From a checkpoint of a small mixture-of-experts model trained on Wikipedia.
Size: 12 layers, width 224, 72.8M parameters.
Training: a variant of Adam for the experts, 6840 steps.
Below are experts of layer 8 (counted from 0) of a mixture-of-experts language model. Rows are named router (the router's row for the expert), gate (a neuron's input weights, with its number), up (a neuron's input weights, with its number), down (a neuron's output weights, with its number) and show model dimensions 0-223. Each number is 128 + 24 x the weight over its row's rms, rounded and kept within 0 to 255. Numbers have three digits each.
After each expert's rows: a language model's description of what the expert responds to. This comes from a sample of Wikipedia text that the model never trained on.

# expert 37
router:129098143128111119151118130113118129100048144104102128086097145124148083128090126145092156123134151144063107141133108144112150139155090128139136118137190128112112150130159147093129168151114137164109112146152097097110166159134146152127105159119137120154068107171111095132138131157127164122140139139112150132140171105139136119081135169131131128134132125105119139100108129128100100154119091168163068101111119121146150118141145102136122109096167119103108095160107125134158118133111146138107185099099166155108105137122110152196136115140095163155150112136106150133086120123133152103146107121104152107127097108107138136153103075107089113110094111134123122118142149153133154139109
gate2:123158127133126108123125149109126145156165108116146150094176069134190136138119119119150159143094099122131106151150143154181107144138157109120131119128143129099105090111118140127110125149142145099130123121140126143133101161140121132138138156149124106118124136117129141124130075100117127137174136110113182127084112183115132138098115149127087107108113146151154163144134109126173109115109126139152142145142183129169118110192123188161132076114161093140116125106129117098143149143100113098094141146143135141131100089082128105156135101122131132133118172147152131098150079082119139103129112152173141107143154125129146140150074162120110129128079125093095148136139130149166086089156
up2:130104158102141105127155135145101120098127137097162096136139195078101092141121123134082096134147156147149153139132134097123165101145113125135114150185124099110128191133140166135128162156080140133104135121129120121133146093152117129079168083082147161113130135157147110125160143112139128118120120137097120133146133135113140108163101101126188162188145116131136141119130131152096132106129112112118130138155107080091137100110106097175123142114141145156104132138138132159099116127149123142145102117083133127129136157136122154076139122148149112077128108137132108160155125158100106173101154101135165194090098121156109133151150122153115120157157115106128133131162161131119113129164
down2:133096116167116130147089099168137107096154127127133105088133123161108169108100133074167165144080115113142127148150129151119125139074135136135093128131193145159113138140149158138128169123114149120150090172114090135139148110118134112123147148121155113109126080088105092122146143154138094194152157099145141084100107134123151121119103153141100151105122159100137133120141130107143113145099130101106132131137175096094117139118141159143120133127138143152080116127148142135155117117156089123167154089147165153132147159095131123127125126101188105135152102118140089107124099132170154130103169145142150089087094138174134153123131126100102121108133118109084109128142118112111126102099
Description: Head nouns ending a proper name or role phrase, such as station, River, Railway, police, politician, astronaut, Refuge.

# expert 33
router:141093106104129114144136091155146133133092153097102140125136116183116079128084130119103092119134125153122122166104104171128148115115129127106075116169160151137113138136152146119137113154150105127103094161176077129111179141150114097114116141139111135150107131206115107133123122161123188149117147123100143196154133127185119128101146152130106133085147123163136179162164081125109158094148136128141109131120057103141092092127141103146093095115145183106140121117117093117165110113136147117097149141107126141127123131112134162149130158099131134126129116141107130144119121128114145118118128160098150099132131115117173136149099107120130132134159135092110093125159125118129145116149
gate0:130144103104105109137165134142135152148142134126090165127135138133128118132163092098132159150122123106124154129111147114146148096175156102152160103158075164136139130109138141106118132152150146125108165139169109111119114139110081122116102158110122131126141096091100086145143140137093196147167179099118133108093125110149148128143110093116088118130135095108103141107163113142121130125150096140131131149066144104167140088131125089117160137125109131120170169139140128118142117104155169068120164079143080136102153158122135093152122159132101157156153103148129092118137143145086126109122160115122138155159073095156129137115108136130114116148120152122154120136157113172147123084096
up0:129132106102101118111142155144130150142125121140109171140136129140114111124165100093114155146089132122124134132106124126141157085148155109152137117158102142149132121121129146101097129142159142126092153139166088111093131128119097095097132172122114099126140101115113088157132140149087175152157158101121105095086138113174131114165114096105106122142157106125117156107179107129112153137150112164133135170055121099151123102140107099143155147113107155138168165117132142121155112111183151072129147099103087121122157163133148104152123140127093148125147099139099096122126148144071099110127143147107139183175088104154109152090101141120148139140147145135144120155156100140153130094098
down0:100120131137104168131131139115109130043143128151125122108111093122134115130088131142147146149128141097132145142153132142079110089115092133086151137125105119090167103137145108113077146107138110114150118126124125095108111104130114118090133110099095150124115152161149135099141100087111082129095123171097142137167146141138115152182128153104128131128136163145122150099168159087135141096091135111069153168114105110112121130122111136104138108153175155138097137127168142158149105139152106140142111131161089131156155144125150099117106103131068116156133124110098148134168111095111119100147125130084091118136122200141121096145127101090157127168119154130133140135124122112120142174143
Description: Dashes, colons and pipes that structure infobox lines, taxonomy lists and table cells; also including, include, bullet marks.

# expert 28
router:124113130141126128133118095121145112168057154126084133109103146123106084128118108132097158187125168130093143136123142096124140083130074078135129109164149140124114126169155145158136142166096144144097120151153080140097149148165112120164128154116146132153091130170110081130177153158154172111135120128134114141157148116126095129053134116141139121117152135119099175134135123089133122148139107165180095126129108130136134116149093122191102119090140110114124103159123128119124114131095129137072136111109135136082138109127140128095110115147113159129105153150116160129132137138127121139131099121135168108123154093138101114181107072131109125126098114098097131119140129150124130115142
gate2:135133133160159107177110121137114154102100143113149109112132116139122112147119127135125137145141113166126119108114107181114142098132105137095161145134106091097149126171126121145144088145129090134129140107141144145126157091164138091092106099137113141163110154140112079111139159087100120120173092080150108168147132090144101117172124110086107109137146132104134124113150141149162113149160134135131094111113135181128134126102130136118143094147138152103147088153129124137127089071132056155114145171140087171126168122089131083135182146105122122109116135136114114113105127084173100182114132166109135139102126121152127118164125147097129107097112108157128130173140134135136113151098
up2:105131114104100133110153132107142108159157145139077150130140158157159154108115149112130104134124134078147127136171136117145129156120152111164069133134164163123126141097145145108112150098105138135123128155108126117146063139109088160168159110126128119125135124119128186146122096163136119150103153177124147076099137139117130135108101148121158143114125126163148095130116150105099131108107109132121129132162098074128143131137124101116112174115119109133111148135132133117139174186121176089148117109135159080144112147150125161135081111136120113133120114155119163156148101170087158079174095110133145095172115165148141136094124117150117132161141153083121124088099126144108130135169
down2:150112120123131084136082129145123130168109134125137134098101144111087180159135128119156105186135122126110133159127143126148129123144091151141147106180148130142125090151161137145129119132128144137102144113137150131121180133088111150082118121140115117138154152152121098102120137115090118150112135089158076084152063138146103140114073156151183146116119133121123108107138133152194083120149131132150091134144143111148173143148139088131139132130142160129151116177134150139139143127137124157097125121136072163130135133089133153138146129154142124120155162122109132099171146105113071128085113115125153107080111049131151119134136114131148147093129144115110150132118152110115123169138
Description: Capital letters and letter pairs inside acronyms and all-caps names, such as HCV, CNS, FILA, plus closing parentheses and Concern in Least Concern.

# expert 12
router:127117143141116170153112109174127158145084142108113115120125141111117083145114128154123112160092111144133092118158104141131140059158081120162109172153195123120091131150140114121131138161105130170156124135198090168064115173137108137061108152131130133163074116146145097103131137150113143153094164149087183169174165124172117110118141143106126149132142139146116168145141108124102126153136147110153075100126140101144105098168112151116091107145130133142129119124134147086127121137080114145146122136143147116102122108135127135118125147147104137138126110134122143097147136121121115124127123162123143107130149112118147098139136111110099124120109103095097121107154149094123157133140
gate1:071095099113133138131096129177096131150127144157125151113131118087122135149116146120146149112123102152120127136175126157121110097129120166161116179074149091129137169159149079128138129084141149119100158167143136142103133117152163123104146104097115145126092128095156158109142081148170132143138125130092121129153130141152145076173104127161143105108149167113130162137140114122116146102134117116140156125128098151167085131090108174119136100111140127124124064119097118157121158150143119161135152101133086107126154170116114121121146109123149168103077110127124136109101090143100178113136134123126139166114163143111093164089118171114127096115130120115117154143140100140138128092104
up1:165171162147102092137132186097137162100124176125149103174129148116152125145132117107129098128146165115146116112131186091105128137146140108097172130153105134153132132091108119109112156165188115107147129125147125109155107136106143145143139160139066089179157126144157096165123111123148151125103109137119182111144063113126146159125123097144112145207137077141135102094111140131120098147106122110135113136119144167115129139149155109165140127127137091129059145140129135120149117117145114075158137155137143142151079125141123149100129148101112128118161119102138154113154124126107118152117135116136136147107153110116129138105163138125151119145097103095111095145138149133119109165137
down1:101125138119139121135123163128124141150133139131091129128115155119107126115137153129106132183121146113187145125110138088128148103124160125117110110103149115153113130155135168100133106129202112129154139142109104117136089110115150175119144161126118167169144139165073104143138130141106124138109116116106142145108173107116110093097140173154122133114143120111151095145131078130086142076108063139163150124112121130148130128142185105108136177107081144136147113106116143131112112144141137128078089197093098093116114105136124096103126081136121106092136139162129124140092109135097105129157103125118087144135110144103119175115143166111118117134156167135095118075123133100130116137136
Description: Pipe separators in wiki tables of elections, sports squads and filmographies, plus semicolons and slashes in parentheticals; occasionally to, potential, remaining.

# expert 11
router:143088166142124143130118129168127119130108100100083146128092166131129131127117143105078145109113136149081113115166121117122127084093122101117121109153088148107106100116123120136124138153126121100116099145140112165119143134165108134121127111147132158151135113174098118111097141136121205161107142141059130146140130107159102128162147140151091140136120130153093115108159101113072151122100150170147118123132130117130087108144127155134051118090129100090113125159126187108115129085093148120173124118133100135139137083136127176117127152142096101118099109140130136111125113112161088130097106128113137103128114111086137111146120122137104134113116130143112133131145077155190125103165
gate0:155149147183143089150142122146129126162149099122166132110149103110126139149155121114161117080119185124128142132178150117154125157145121101162100151087115107127144110110163124134105128141152155142114146123138111085117165120146154096129124129103147159141138069102140136130099134085132123120151153143150122148135098197118125118168132105146095118150133122202091096149143121111151109084150121137132164145142131112171159130142147149142157096123128149150146144140126125109142143095146136119113093098126114082107080148121147092125113096139128112079115116137151101153139149069165100115139137097129143151107119171100127128127148152154142121084143121132146153150161100111082160097097
up0:116121146153114123133124143147083147114100151154124143073149120147155150141102130120046180093148102161105118110175154177153117106118131137121120140187119117141139153119095151119167101155123121120157151153150122152129122136148120135155167117142126080131107138157123141094131140136131119116130124187112112097140120125155167158111089140113175160123086074144117181116117101152124140121104154114111135106113158112120119090117123120138142130139104117143132129138084108086139140139126142109123079163106099149159137144116140144109129144104143150170175132129113129120094118134116144141095138112143079144148136126138097118138173118090121105148120071141111122113079161110146161184101
down0:116106143136119130164086122109097121122142174127129089143131124131127178144120137122168132141131125153123165122144169122151074141112090115107145138165107146133122125126130110131135153151153141150123147130160168121121133156109142134101110135141171114130107141134122134110136088130148110157124097124107106105171125153169182121132135153092177141158129153170131147094099116088165130089101106160137085107135146121143112118152080112152106128130132130134136126140102155117139154131102122170116101191069121130112126145123132111107134106157136104123118160157115144120158133152099140131113197126175074111142138131163180202128110108098109127123135110132154146095176137119098170156102
Description: Last letter pieces of split names and foreign words, mostly plural s and vowels, such as Ard-a, May-a, airship-s.

# expert 14
router:119101153134122123119100115153143126126106111120104130107129140105149105128121108125051135114144162162113125151157137132143116052148094102114117127181115147092120149152158166112139106153121159138136151162176096113141128180140137153129128126132093137132090104147132085138124162113145159126152167126129133182161133082117159147092127138130117110156163126132103141106163102124107119135148089135153099107142162141141124106133114103129117117063142148109091118172125121103124110109087139168101142127119144153109138141132111107148129147125089175128087124114136123129137112097137137129106164083140184137150131087149138158121138068150148119104100101092092113120170150154153126120165
gate2:104081117135142112129103119146135128126137159130123087094173104084145149111142079155099101176081103151124154082095111132161142131134124079148122125170137128081077138143078141107144116099131120156127120145118139126120132108123116131151117168101134158130141136137155121107154165109086164111184178127136142103142103131128113132108115173149112120079130163096156130113106140129137161084155143113087156132110114111120150103088088118140152110127154122135128111092142154086153159143109132103115119103174110130136185118096134139126151137147174099126100152133119087119108110138110136095137128197122145113110140125137121094154096152114090134152169106120140155118124117160132136127137
up2:093105143136124125105098137158135150115168151146146098113168150093180167109128088160103062163089098150144161090090115142159144127128123077136150088174115119088111152140091123109171120099154145143127135148111128109140131131135150157144156155112125152121117146137162137107138146120091151098190155111122145112147092136121123136091117149136121099102127143108147129094078126156146153082125129112068161148121119134125144078084100115148140123122138105127120125079145167110153157146118121113122139094159117106136146115108125123105129131161163137119090148141129071142106105122121162105149131163125135131132124114154119084147133149094101143155160114122162153125113127161165108124129
down2:114126124114142127135104135125143159125119131076166141138133133135112159200111105130095135188125122178105142096145119134144162131123127126124131151087147167149156144110145140105149155135126136128146137098101148125140168102116090103141090135140153107108166167129110143133120122132131106084127137095146105143155143141096155126143091156130159149132106120137131123138129097085119153128118109137164114168097157126145139200170135101131114077198120108157132167139112139111138132184159136094123120120124122107150127125127085108192080140097108102125132150131119178108123150151086140153106133121126098122121122116139113134173134175090099141156110158083136152100122122144142127167111
Description: Surnames and final pieces of surnames and place names, such as -son, -ton, -ley, -ville, Smith, Jones, Thomas, as in Jacobson, Payton.

# expert 6
router:118118126159130078144141139180151104119084169118093117098138147108138101128172101133109143098125098128117100126118136110106139063149114145104078102169088151130125138159170129116125146136083137100152142150161122159092149158137110131089146148118126129134107119141097120133109179152117157136106147047120111176141160131091130178115125141076106144145161121113098120130129118101121166095131103112104150125145177169117138128150126126124103156095152168130138120125134124096155154107116119149131138131152147155109111141136126182132138127095093176150090142135118127101121107160126170142106132157136137098116128112134141132113130086132129130123101132097118087120165125128184163111146
gate0:120112147131152146158126125157100117158145125125126135095185155121157150105156126124157101095134112131142121100145134124111133162130106133127106111098110143181141082132152128149142107142126171122141156118139139115121164113101116104078140080087125170099179124097150176100125144155078089159168117134126119174123105129083136116161097141129119157097130128185147157132108095159131132126143103124092158108113164131149095136103144127145101120117109112106103143082136122141114160157092114134185108108163138113137127148118099122140100114171116130137051149120095118143104096098119130137122120104163128148158110158126155130109142138130169179098112151161112144147122133136159104125097
up0:157135116158131138163084154124108116177144121115132115097142188127145150110138128151154113115135126093121108096107124141135146166133103164152083158088128141166141123131141128156151119128143129150108142114109112130090176114097139100121130162123116158131156128133125171129151137138095111167134120155114124143134092156113128077152124111160114146117164177170086136150121099103115095116160154146076122100099139123156088152136138104100050095114129082137097125069136122143075127145094129133143103108161108121126153137104083157137087136170136118108085142099119137143131130102167109120110133157172127152145104156141132134118125169121131150138088142119110133153131153122120105115090
down0:143106141138167119116154103117095138130135132140088163125110118147165110172188083112109129092173117103110117112132111128127137130134135124154100123099084129102161127113149112159108099110173087195119170115142153107138129125078139126088115168141116135136133089144117145134152175126113174160113128147173128110138131120155098124134090120118141136127123098143127145133112148150133096125128127122151147131125159212126141195139133128103110082089143133102112103112125152121106109113093135123163120149084115107135143168154149148130160166173119120094138144122118103164132122156148111108095154141108126123181085150151122077141155147136146144129138160139117171143148127130158121124126
Description: Common given names (John, Paul, David) and month names, plus initials' periods in lists and tables, e.g. Hays T. Watkins, folding in August.